From a checkpoint of a small mixture-of-experts model trained on Wikipedia.
Size: width 256, vocabulary 2048.
Experts: 32 experts in each of 5 layers, 192 tanh GELU neurons an expert, 1 pick a token, a sigmoid router.
Training: a variant of Adam for the experts, 633M tokens, 4774 steps.
Below are experts of layer 4 (counted from 0) of a mixture-of-experts language model. Rows are named router (the router's row for the expert), up (a neuron's input weights, with its number), down (a neuron's output weights, with its number) and show model dimensions 0-255. Each number is 128 + 24 x the weight over its row's rms, rounded and kept within 0 to 255. Numbers have three digits each.
After each expert's rows: "comes before" lists some tokens at least twice as common just after its tokens as in all text. This comes from a sample of Wikipedia text that the model never trained on. Tokens count by the router's weight.

# expert 22
router:116132151116131153120121118119104136134107074125173148114119099133109142125172139143148120141137161107152120146114134147140100106172136128089137109123118111107080099153128143179120103109096118103095115073144105157124130145133176153135138095147140146100144108121132167122136113131119089151122144088115127151150088134171105137091136104169156097156140103142115138174114131161110152165145130154115117122149146117148121128171121167152091120125122117115133146095110106132127099126132124153082152159162126086169123103129191130149083104134102156152094124122110142114147124135145126114117110139105118118096151111091110139158142138142116084125101152144178083135128174134102133111209115131161152074153128097128119131106157125109117133179184082134164151151120119106122131153168105
up0:117148072129127124112129089134117113153134076092166115103075102160101143108150119168148123114085108137177140077152178140128118114120101163132149097107149148130076118156165127133126144060121142138129110106126151087142082104136169134125130128098140166154135158103104125172155179135111121124105130120114119133099145123157131163153125114107125141161117114110120138143132146122134145115101105137143157150158109160185110153164109081137174121139136119133157138101131147196126128107162109103114127148163156128124146164153127140113129171132150107133126147174107138109130139120152090140119102124147100140096150116104161167118154164138066101084154114098116090158131111181121123111143134143108119116136159103111160131150120115119148109115096133135139142130149147133134143116157165
down0:140137125146133135130136159122097143179109098126119088120162124111134177120154162109140137174144103124146148143136161129122139133123103124124191150110145098121101133127135089134114130082135108107156088118168145169130157107101094155136173175123117115118138178120160129131159109131094158145151113119098087098154101152125113109103171110128151113140119134079127156161110169137126176136127136105148092109132141149117143111158102130136139149124116121118154092138114079112149062171119131176139132132146164121104118158172103148127075161124151152120136143151134102127135099164138098122122139108094165148149131101148122081125189085148130113150080111075117134117133129156125142146123134149139132091141134143093083104174112088127101119113152142120103120145134137101109123098123161
comes before: " ", " of", " years", " time", " st", " f"

# expert 20
router:131147115147145151152137123134107163112124121129088124107147153170087169100060137107154109151090123098115154119096133112076127134161076127139140116144140108145120151148151155157179128110132126082138109104119115111093093114102122119079158139138099113093096175156120138147134104157137127136115184146129140140121107150122094143142135108127113153114112127121144111136150096166167132156105159127153133151144132140089096123121132138150122094168134095091126171134130160151118106081141082093101102097086101127136157108084128123098113098175134128135090107116130133124101151151161101131164091138132162138119102134100110137114120117138154156138142099164140157105114146106121100102156121145097100110158131091107157114098114151124152112137113075097109142122194111141123094164141128
up0:114108128145104125100070100146089117120135083128139136116113151158102078140116096121130095162127106071158127070132102147136121118129125127128103134107135145119113137153132125160135096114137113143114139086146124130131130185096134171117136141148117148143106117171111167146137137126104065083112123137123121109104150147163069118126119053141129066131112135148139142069105120160139123163124127154112135143142138147152157162184111124133106089106103118135138127145145108103113137152107183101141109137130139149133107104087163108128110089134147134161140098173140068123132140126119115111151115162125083162090113103141107120155126126125125146156138131075167086129123126104124158086125133127102112116137129137136132123093158130081119139177124126130155109095157106158099141121117123
down0:126127091125137120126128136110104109114091128099121143109137135158147150109122132141124114148134138129147136138121061178140169115129077093127163120168167157155135100120171146103060109165138132127138128113123122143131100107143119104134109104138134125116132165162121094114100179152148162112166146124132175116098153143154111161160118174125107143107142124115141087106153119096105095109132110139150160125136086128116129152173135146112091092119192128094116130128126109111103112100122140137132132122102128115130120091112128090128134089165142070110143138127133108092113111137133104059155120157152159110162158121134172082114136116108085090135107141130104129153112114126135139179149110130112135135179091144109118132131136168149157159128154106146141130184159140145146168112088102
comes before: " in", " by", " to", " as", " on", " the"

# expert 21
router:182178132123118095144090139145119143157105131137116103140137127105145095159133130152154115139169125139160092131123129112094117129122127163165118097139170096101143122095135167145159136108133090165148097124108145125156139113137130124137171110123133094131109107135123125113105188143126118144081129121135136148134135074131130139096143128119140108155135089118146124147107124148130096156109119171138108115135132137087145117141095121144078217111098117162097123071121109112140119101076164110151117079147095103170102101151171099147149129138136146099093100148131128113118128136141092122100164143129094134122109114155089134166157130115139120139133115111142132107110156098138158092143129087170131140104134101130105099095161142141121147150152114123150137068160121173115174145164146
up0:134155156138167108119120149152099079126089127169137075128122094136114138143129154129177101124155105106143086120130130134149141125144128172090154137118133117142109137138139135136182135145112115096133133124120131112075149083099094124116105115128103121102117153163143126176110138123128142128165165128113088119134132083101163185105122084159157163144133150152132127129126129120093087140125131144187130105091127173076152124094103114154076107094102144118130166125109156134130145142117140119157191129110131146146097126114115082142135166091081144093139116147156118114144130128148174096142154176149147147143092124112117134116120137154109153126131137144171137122104169158098152099138122127142142087137126102110169105124161154121134119114128145070168117138171101124125142123147127
down0:116107115156158105119111149117104125121127140136180094152188117101114163128122163129144133119106116129157112146135123144136197144086095134086124106159097151119178145145117144098100113143116144128106118170158118136152098119108126156091156110124140135163120149158109139134191116102157139108114140113157118191106116118113123120136094091148161144096142169147154114131130124099147123138146107123142139106131179121114144148156148147113090118102098128126163154116106129125117156139109177088130159139117098202113139100113126119125120147136178139080148125123151154122141120118116126086122120124130138123121113181166151131136135137110128095118138156125133115115090213122154139111154095131150152153097159168132144140151133145126106154087112158112144114075100144116148128178110113
comes before: "\n", " The", " In", " It", " He", " This"

# expert 9
router:123110137100086073183141095120124105171146138150112089138118081171134123113111120126118102128134086150111173141141108111110152113100158105123153131126148138121122138153158162120127122107125143152080130138151148111135150128123157140116126125122123130112101092114131147121110139157088140118101155096160113097103136119162142131117108110116139144105187129130188120117172139129113173124143109105121130126158092147132142145108096139146142141045158106134081129137144136136126122138144125155115142128105134154143109130117115100119104131114091130138151134165089134149116133116156116126103104102167091139114136165183128173103123126126147111140078124085111114095173156188151161147143093141156096116131150074119154131144128169123101151115136079084106162138162178154135135169146136
up0:114109167125114098107099141176156138103117105115138100131123125162132090144118118135102101160126132186124127118141140106114145187109086123128116168112163107119139124111139145115122123105114134154163137100068147123133107146117125151090096116084154143134121136128128114108120121115148122140134144160111114130122124123107143141140134100105139116158134108150137133074103168170138115163160093096125148116120126150131122107115132104160102115104139110139131134095155158212140126147174105109124094148086094123154090111134117147116101117146095176163133147107104139147123098146137138114104122138175141172161173159138135112145091114142155090154156120123139173077147142128127134135099110080140087149116084083092146148118176097115131158126154128118142119064105157139145167159129114
down0:131122098138150159196133097128069162118084114156099083122120061129118122128169119125154143167130178118130115127149114129146149118121110158118141101071118111156132168129093119125132139119094140107123148169127082135107163144123107137121153140166128148122135134115148116133123117141136124122186102167117121143125127153154118128108126086134118123074130117139113133134111158145169106140134144127093106126114183114105106169116115137128142218125119133086156103142133069108133138104150159163141128114122060127121130146109117145148138120092111078108104122148139110110131151117113134117106107091108184105126130099159166118103114105102113172103108095133099139081126106141134127123157090142112114127134156109127123160099143121103144128106104089151143152160113111135098132100132153
comes before: ",", ".", " of", " and", " in", " were"

# expert 29
router:119115175144103065163162123145123137123140123138124143124125145123102137175133153143087135118144114124118132140118147153122139124139120104108114143101139104119132176066125135129157157116104125093102113147059151109099123095126114151117075122126122173149087100171114134154106148172097097091117118152108094104116141132112155162056141109119165145155157118161115114151157146138103104151124121190152179108115110120160116125140133092130115174118108074121097123124146158169134106142117129117139109100087110107112083103131165134137171126165158120155105179128162164125108152076129102128126115129143132148142126121131077138134159111158113110152112091132159136088099159162153117157118138136141143091147130108108152150122142121121113120132122109123143127114105136170129154139123098
up0:155151143141100069101126132124144131135126102100094126122115126098139128162129122174079081124107151131177137111139147112106146142137103097142124122085156125143074084100089114154138191125102138155108146094119121137108122178117142140108100142117104115122110126123129140151154149205103117159107156164137093102161134129128098157155111105073096114107117109094117142180136127126120151100123147162144177185135144102118119085149132093138138166129109112152164109145175122174100101116142153143132142136144160085132112160127155088130170146127147133124152133123103113151132156104131146123130162141091117128108122092141118140114143119170135125133106098139117169154140130117110107154120127142108131133099119107110075078166127132147111151132150115139127134107128147161164126165163141
down0:159090133101149152126113139145098126135085148133084117105142125177160086103097112136145159113114087104105131151109133131135105110094169128155126136133132145061165128127144091111145105120126129108170066104149148124118102099178109127119132125092104148114116105131165119132076126115097138128127146119114121098110112136123124114116133199186065106109146158150123117145165134134133112153124161150139084101120196120175122089125140150114146157110079131164123087142120122119128120104141094106106126119158121137135126115143122148150120142129086137092103154132126130135104080140135163109149115168175154138119110091156112104132130147125129110116169117131137140117067120121100140112093142127144131114090170122167127139120143106118135081148146152121171120105130159114117110158124165
comes before: "\n", "-", "|", "W", "N", "S"

# expert 26
router:146133124104111127165150094113140154172154136139151120154166164142123129145134143109103126125135105147160082120167163156088102166118135130124143117114127092180134111118134153122138174126141078107156104106119132088117101095156112164136153123163101143113105110099147101141138145161124128086086182133151137102129131104125110143114162081104135125098149163113107075164079117155154155116138145129152138130130117123095095147139149173160150156138125109083071129112138118134151132145133177164150110162135139118129148122082161093143121129152118112155121098097132081115143139095155120130133084114126129108153101163116119153125152165186116133110131108147153130122144149140122115147150127152156111104114125137120115130114117117094125154144170112094155073098122104163164139163107175
up0:159156114146152118166113161133119124165112127107082105159156123147118122109144133188202135099116145120159136162132107105115130140110124133143118087149118157132126103112148120109163101098142111116135156122145111117142083112095093153129124150116109157127127165104132131128108111126156138164176172112097151137156121085196130161167127116131114166152142129140129128140133144145095124096135090099147131162123122126070142122088129109141116108147123163141117109087116166136112139100127118148099178089111120132107119160085180122119118109122106116140124128149119172159116115151137146146109130136175131123114125129141120128147135134130140089164162139168135125124117184149151130166108109147138151128183127119109123085124155168136126175146169122085175147137113131153131143140173192
down0:159141118162187092114122122089145103119165162090121156108146121114150112117149080118094124120116094099139119135162130131107140085106121126108097138161121178123099162121148135105087147113133126155133138116080126165156158111138130097159143144093138114078115104126112083138145123053125126152158129108131111084107122136137134139115137141140148100146156086139118142124131111172146129122170144124118138138126169184109148109127124073167161085111117115128141086110144109158153116091125108095146127107103143150111065117161139159105108126143131141116133123133156127133094125087109128190092134115115143123158091122087135090123134104120121112142097172130167140139133134165131178120146118118128132141124102099151088106141104153107110112134113100075120169128124150105097146145131142
comes before: ",", ")", ".", " of", "′", ":"

# expert 1
router:117080186105133138112142081154149109123131129076100125082114093124133089138105139117130138156100126119181134120116165105140095147147110159162129161110173139140096158137142153123136114129118121129151158119125158120141115157125142128102147119120172150119114126176124109102157143097151103132104156131128098118114081089133094139101124077123123138118169103112166093151124120124109123120134120144152129163116115114084162105095104152145098106164140125141149101061164172135172110158120147152104145139102129119121119147118146158089125077144158153139153128129134118137136115082112126125114132143130133153131126084095112169115127166152120116126094112133161085110154151184161161154147102073155137133127138057126126130119127115131164161136173094135155138112115104140150119107111128
up0:158145158130144120143124080157130132153130081097135142125143095123095143118132136127128103132138119133102102167136112136127090140123112189141119098117154158119127157080116133135138130132116135124105146159141116145116146093111128144102122165151137139137150098128130146159131153138109159145123131086093155123174129097126162166161094150116144144133139141126128089131112149162123139157106099115191098124180083130170146124160124097131073181112153154089138123102093109127108121105118162078133162170162103133136112145062146102116105081107102141112112137126118124099183099122155111142151139148140101145094121120155131159143110130187129154148126127154126111119094117129106092135153116134138136079134162118138119129099117112086133129117222133134116139161153130154102136139101125
down0:120152150115149145116163095152129126158145129159166113130155107091126151128118128093165106133177092135134150173128183091125122160147148188107127146134144128133120150102147094144108184086129104126131107101152174136115130089090157123136121117116162091164110151151144154129153145128095127124128089088116112119107104119115145135111130103134115109119107109116105153105112136109186124188137143107112111165125142165156100124137124151172136117113101098123130109132111099077118128116113115130122153129158167173119134099140115126097082108154116117138122146135141137096126123103111114104151099114124183103174120192111147117076112143128096083165118161104126122133116114126109096108129152172135093131121119109130148163096159097118084194128122112132104090160113130146138115130135128
comes before: " the", " a", " his", " in", " and", " to"

# expert 27
router:123155126079086134105123122112101153122124128095101095106129132147092068090086125125159104133122108104140153082177136115096101114135070159082151151134101149144069164099140162117135145096109127137140153149125120155142136137108177119097148139150081133145122123083145141160147102124124147150097164082143071150142147127134142151091118086149151125177135128111118147095109143121101088103119118133149136135142118188112103106134141156114108135157111118117125118142108141161161150107148111109132106105126125133130123070091122155169132097137117106135136084120141108116130166128147105114128107139124091141146127127171095155160115133131112142144146117157123073159063141096130127137138151133124126143141176128114122099114110135132117130144102151175123163117146163172140138136147157
up0:163139132146122087096135113150117105156128086126114148118112156136151088116111177116128095110149102130192107115189147118152143155067087138125079112113133130132109132140140186150143145175140186145142152087104117122116132132122108166105097151090122118102129106077137109148133146170104098105119147114091136105117089124138082148145133129119158185153127122128141091119151117134101114094144159147104166091127125136112145164155132151160161112079126118134143135116157152147147111137155128162115121126101123112139124136100172127150121115166167135125152135068145153145110125124092121061137080121120144130143152115154146135146143127123057101168128097112156102134124132146111140135159114165137163136120123110145135109127143150121133146141142126124161154116143097129145152145090143
down0:152150117143145090140168155119084125144164179113131119103143148083130103118136094150116142086144098117150096136158146114135147221102117138181133144131084118135128119162147105094131127117157144114151127107124134150132101181106143120122148149112097107134124124127126139115126182137154163130148154141161149153105148151074090120163113093150149122162143164137146149111075112141104142187100143087168165134101139157149117136106133171103129150140144157144132151114119124122103151104156099128123154111132137125113112127108142137114137138125122157160111071144131143106136103147173132157104136103137115139135171134115097093141127130131164157159120123109123161128155119090133121128119170135139141158128089079103146158151167137162141156129104105152173126154094151121084148129125154
comes before: "\n", " |", " 0", "n", "%", "se"

# expert 15
router:142169115116156100156146157134122083117128085107149102128113109160108118135117131156079115113115124133176131136151104174129151136096087116127067098116155122135137141137153118146134155122083130100097163103144126114093147127069131154109158100183139120155126119147143196115135140117158095140114159098121116094163139103143086123158098074123140122139164165128156113089103152154113098144092137108122135158174118125090097140125110121187117132122157119101154139115137102124131064105130174166130154116161126127133155118121168088156103126168141090127130129104137184152155139127123135118123147133149147111133143131115092102098150139122137076151181133150095117114121122098131153146139090143116114136171128102132143129134142133076127132129145145118135122157142122159119151138132154
up0:149151134109125151144135102130118146120124136129109129116110145154115166158113106088141108133118156132144142128134131118118121157116101120169109110110128091156117114125116119116142163122143127156142133104143108125126134143120143158127110124102158096180134116142117170148127150117134104131116138134130139118165158126136093124144092107111134111128123103179134169165141134179109193130165164169167121121092121144077108106150154157147102113154136067094175164146153120168111110126071084139142145161125105118125087166124148109155128185183191111119119135071134124110118146157144120108117102138116088127167184127105108104090135105143155122142173121130113137144089152111147133139179085157097110134110123144138139170140126116148097121133165106065143098140138123129108129142126095
down0:132087145114092144165134109110168103140160158161135140150141163095109135157121103084168130135125103076130125164114131135075162130095120131114136111148120140114094080081115128102130115168136095132115147067139095106104118128135125132145131157158145093093114089137148113134079113123149070108117157106166147145139125115140166125147108142144100094107079135108116108117085145120159150171098100095134096120125123149147114145137143155133112123110135156113145160123112165123109131081113128140161129110156104152098144160127098146085072083148098133139151121114127091130133134091151130124109123118099112109156146108178141159113097120142148113104172110141173134144114119132146083126109143147135142136124109144152168147112172120140136126092153121097088065125151107128150120145114130
comes before: " a", " ", " been", " the", " re", " be"

# expert 28
router:121137100080110131138141154136156124120108137165169141157106148156109131120069134174155110095124147103142141080103111115116139115100089161100094109083089149118138123106110157169125089102148104091095126115109143092112136151119151128118120145136120132141145094124129099138109112133125148154138119134171092096163152140133087118108137104084107111129120124129123151132143124113121105137060107114132158167167128127159125144128101130144129128161130111123108177107110143119133152156159173102127148093141147153144102132126136113134133124150124152137121140124142139188170180122125093133126134171128142131125104126128107158148083131163109172146156081105113114077109129122176124133125110100189073116138137097109073085100129133144110106125171127134154110157128103099148124085142157
up0:099137172111111120119080097127096081128130087152078146115189120157110155088162181126097147092130130138115129082155111143126106106119140127146118112111100146115156107119126130160161123159160139085121123146136140126097078076101106134160116135185129102129107087125120117133112141108165071135129143131147109115121146131142147131157097111127155112117147142149123104133149119103148130144075090117116129136150074103138127116145099109167097151147150127097139176084132112122117147123173148108140182144118151115142123145135184138136151133097152126136145098081130141096130133108127104137124136100182083157139134114144142094114122145140140143179089107139135168130119121112103157119134118159137091116121131149172150091102154148134160144122160137107138122131118108114155120101184116
down0:126108121132117183182093110091079111160137178103138170122130093079145142086082136156123185154132131154147134132139097145123136096111139072116103145140154149159132123152139106108150118073111111153152152115126156146107143089134151134136121110095130102144116128112116115150180143165117126138120124115150115135161108141163194125129159113145137107111117155123127116138100128136113098162127139113128116150133139113114105113140154146133117140167091126088113119120121131115131109139119137155118107108149161093154138117127127157170088157123150127105113130113105116109105108125095127112136153151187143168126132180141129151155130122153133135095136121137118131101117116177100192112122100109133118116107090124147130099096133101128145135137060147155109133129142128114113112030142083
comes before: "-", "==", "|", "=", "===", "In"

# expert 12
router:146152161126079111086095109102079142154113109129131108101100155125132107126134150148139151128185130148148093063130134116092105132159115154116125144098159146150098128102106128134139164090094106118100157158112069119097123153135108104131116110191149164122099159116071110144151154144093123086080123086169082112140175101136127130146098129111120154115129129144088146125112111132103158110123138139132152140107125131181109156090098107148135158130123128131086154139126107122119085130100166088105119147149142137143113121139150106154153128106168158143128145123099103138140138126123128099117112130129127138144162122114148127117159141164082134146116103122097170158121098156134086111153118140136090126153176122108113113141141182100165169151107109123117087117132141138140126130163141
up0:132089163180086132121151121159131186075136160112136127117156129123090106145154157158100114149150141135141085127138121109144078144126127130070118098112102128131107178103134110155127124119149115164118152142157133146139122156153128162111077123151121142102132111125149146148128161137120144092119113154128129140130102115179149134107096117109131130126120149100142132130146125147157131137112154110114120107118123130143105121131081166137096169109098126152151113123139100132108077126095136130123110104079155093105076148133126164101131154142121194160148131076088151115139111123088124126132106092154145155148089155124153093132130105155115137172166088162144142153093131127137136129135105112160135078161167116164130128139143127129174173159149139166158139151141138106152140109178146
down0:127163130179099108121137115114162133088148127096127131116127115158090167119151146156116130148141127146105151122117115124079091112067124094131158141105128172108126108107163140107206112146087145103142094113140117159095112148182135134124166127137110100160142136158119100112121178117116132119123137155116148146172094124105103144159101103126143111117179095125122150097159135129145139137079103105140156079086127144145189125106156136115118082144135148100127145129124128147123111121150107125136151116095122157056091100126120146142145142133135141105140071126120148090140098140152118136137125148110101115133109123092150189156153135141163143126103180095092104116128122145137113135170117108086162134159101094114122116137150118146103106141141151148148133153156111145098111135141121
comes before: " |", ".", ",", "–", ";", "–1"

# expert 23
router:148161122143127125154117095105116137150095115136141123133124067135137134157065118118104108081086123095158084145122087119118169133127090125110112101102139118138128144107131181136133160139104116087141102080143131112109127108126103137088151144151110159108107127121148115186112134134135133109148136137160152145097098159123125139124154059142140149148177167098115088120108141126141094163095130100136101106137116148105122108135090123131114068136096133137136115136165134147130125145129138092139132176118145108146136106120150151155085131176147132164097129172124137126166110125150110120074130126162117129125152132109126074143141177127148118132163099114107135157112175119090142134096150123100094160177135092078124138108166143100150165104138115122102110128087131141137141112140115
up0:150095123127112126125131055125139147135114142132169134126109112092153125128174168086102128096143171121166068104137143127178123134130216128133126153111137119156163101115099096100144103134129139160129162130131130070128122144115123147149111134114102161100141160123122124135135123126144124151163148140099160148115137133133156128142131115123156138135115112130092154153130111120103166076157106166169137124081113194121136144112095156136096132142142141113124140092110145140143131144125145114137148103110135138152082145115153130125147145113143088149160131135134092131146136078145100124112130136117096112141101104155131170120150107121109138105101102138123099137156146147112164145176112164148111120127137136159083117162143098119136170112148128086173131047175124108115098117132097
down0:116113102123136123117134142152154143125102147132155111107117138176157155146086158106141119160146139120155168116122156148123150101113113119158126098124107152126140144122159152086123108095167127129149153137148145100117107108154156107134130118085118111155156105149171126125156119153104137180132134125120156083143102119117110127129127176132070137113077130131144115078153123108161101187131124130138160131129179142121114142101134144114137083104114113157176081124145199113104162090149132134136113096152179108086135127104117153173133124167129121132122143111132113135159123163129135098116129168116113102098125102136148100122106097084143112114094160152116136083143134143134164148144123101105102131160114072147105122103058129105095070171150135138128128122126135112140122131095143
comes before: " the", " and", " which", " a", " he", " but"

# expert 6
router:148136147135140116167137115155135152137087051120155099140129121138105131123125096131159106119131155111116130136116123103126105095113123133143124163102101103149115106107112129134141161070136101095118091131132148104135156141146133132131156122135119149159142140180123150137114113162136111120164104057118129142091117101116125133094151094164165121176169155143145094108129142106102154096151092140111119119129081154130119170069106160168128072138111120120111134125141117150118106138140149102157147089090163136109173117139147120121136145178094111166122149129097108171165107120137127124160187131109118154123119107094137123095125115105121102081143126116135148095099133110108141101103138113110134109136139121113116105098122159061112153157116094088143095164163100129156106138148112
up0:140133147121096144159119112104091118117098094113100088103122117179122124148134106088118090149098129098119122158138104147109115133122135101120108142058153116122100105097136151150135125122109148155097085106163138144134132117144119134111127149183143110199127117137126148144115130127123139163130104094125161111145105132138095134165086143146109136077130131132161138152143143123119163106140114159162136171176123160179129149168091122152092130157152053131151155121153117152095125114146108080136164121094135130177129148152147110103130105143129128157125078142096179134119125141150103121093147105158113119128130160100101136140172134112131118150129137120122155114099110131104144125112136134144101109127141131135096160091134106185125132174139109134147096099114186124132087158153099
down0:124126111113174149114154102141109111169121160104153147140147089119123129111120140153117149139107135100170164166153108127128135132129154107146093148147097163110104138120145124120177132135156139117096112122155096077112155140167134116108128106128118147148145127149129111091124100096121113095084129204136152156169144137165117152134130105147101098173123141116082121159111100168077105087101114081109113129094186116135123168100127118165082137136111131131090187134098143114135184106178137120099102137137121141132122106109092082112099113084173111129163105107148162100127113159119143103151155137128158147119101133110141136117113125088123118145176129113131117141157176133136156101165124116107079154104092132119153149119144129127101120143104118129131109112114152136143122127139138
comes before: " ", " the", " a", " was", " re", " 19"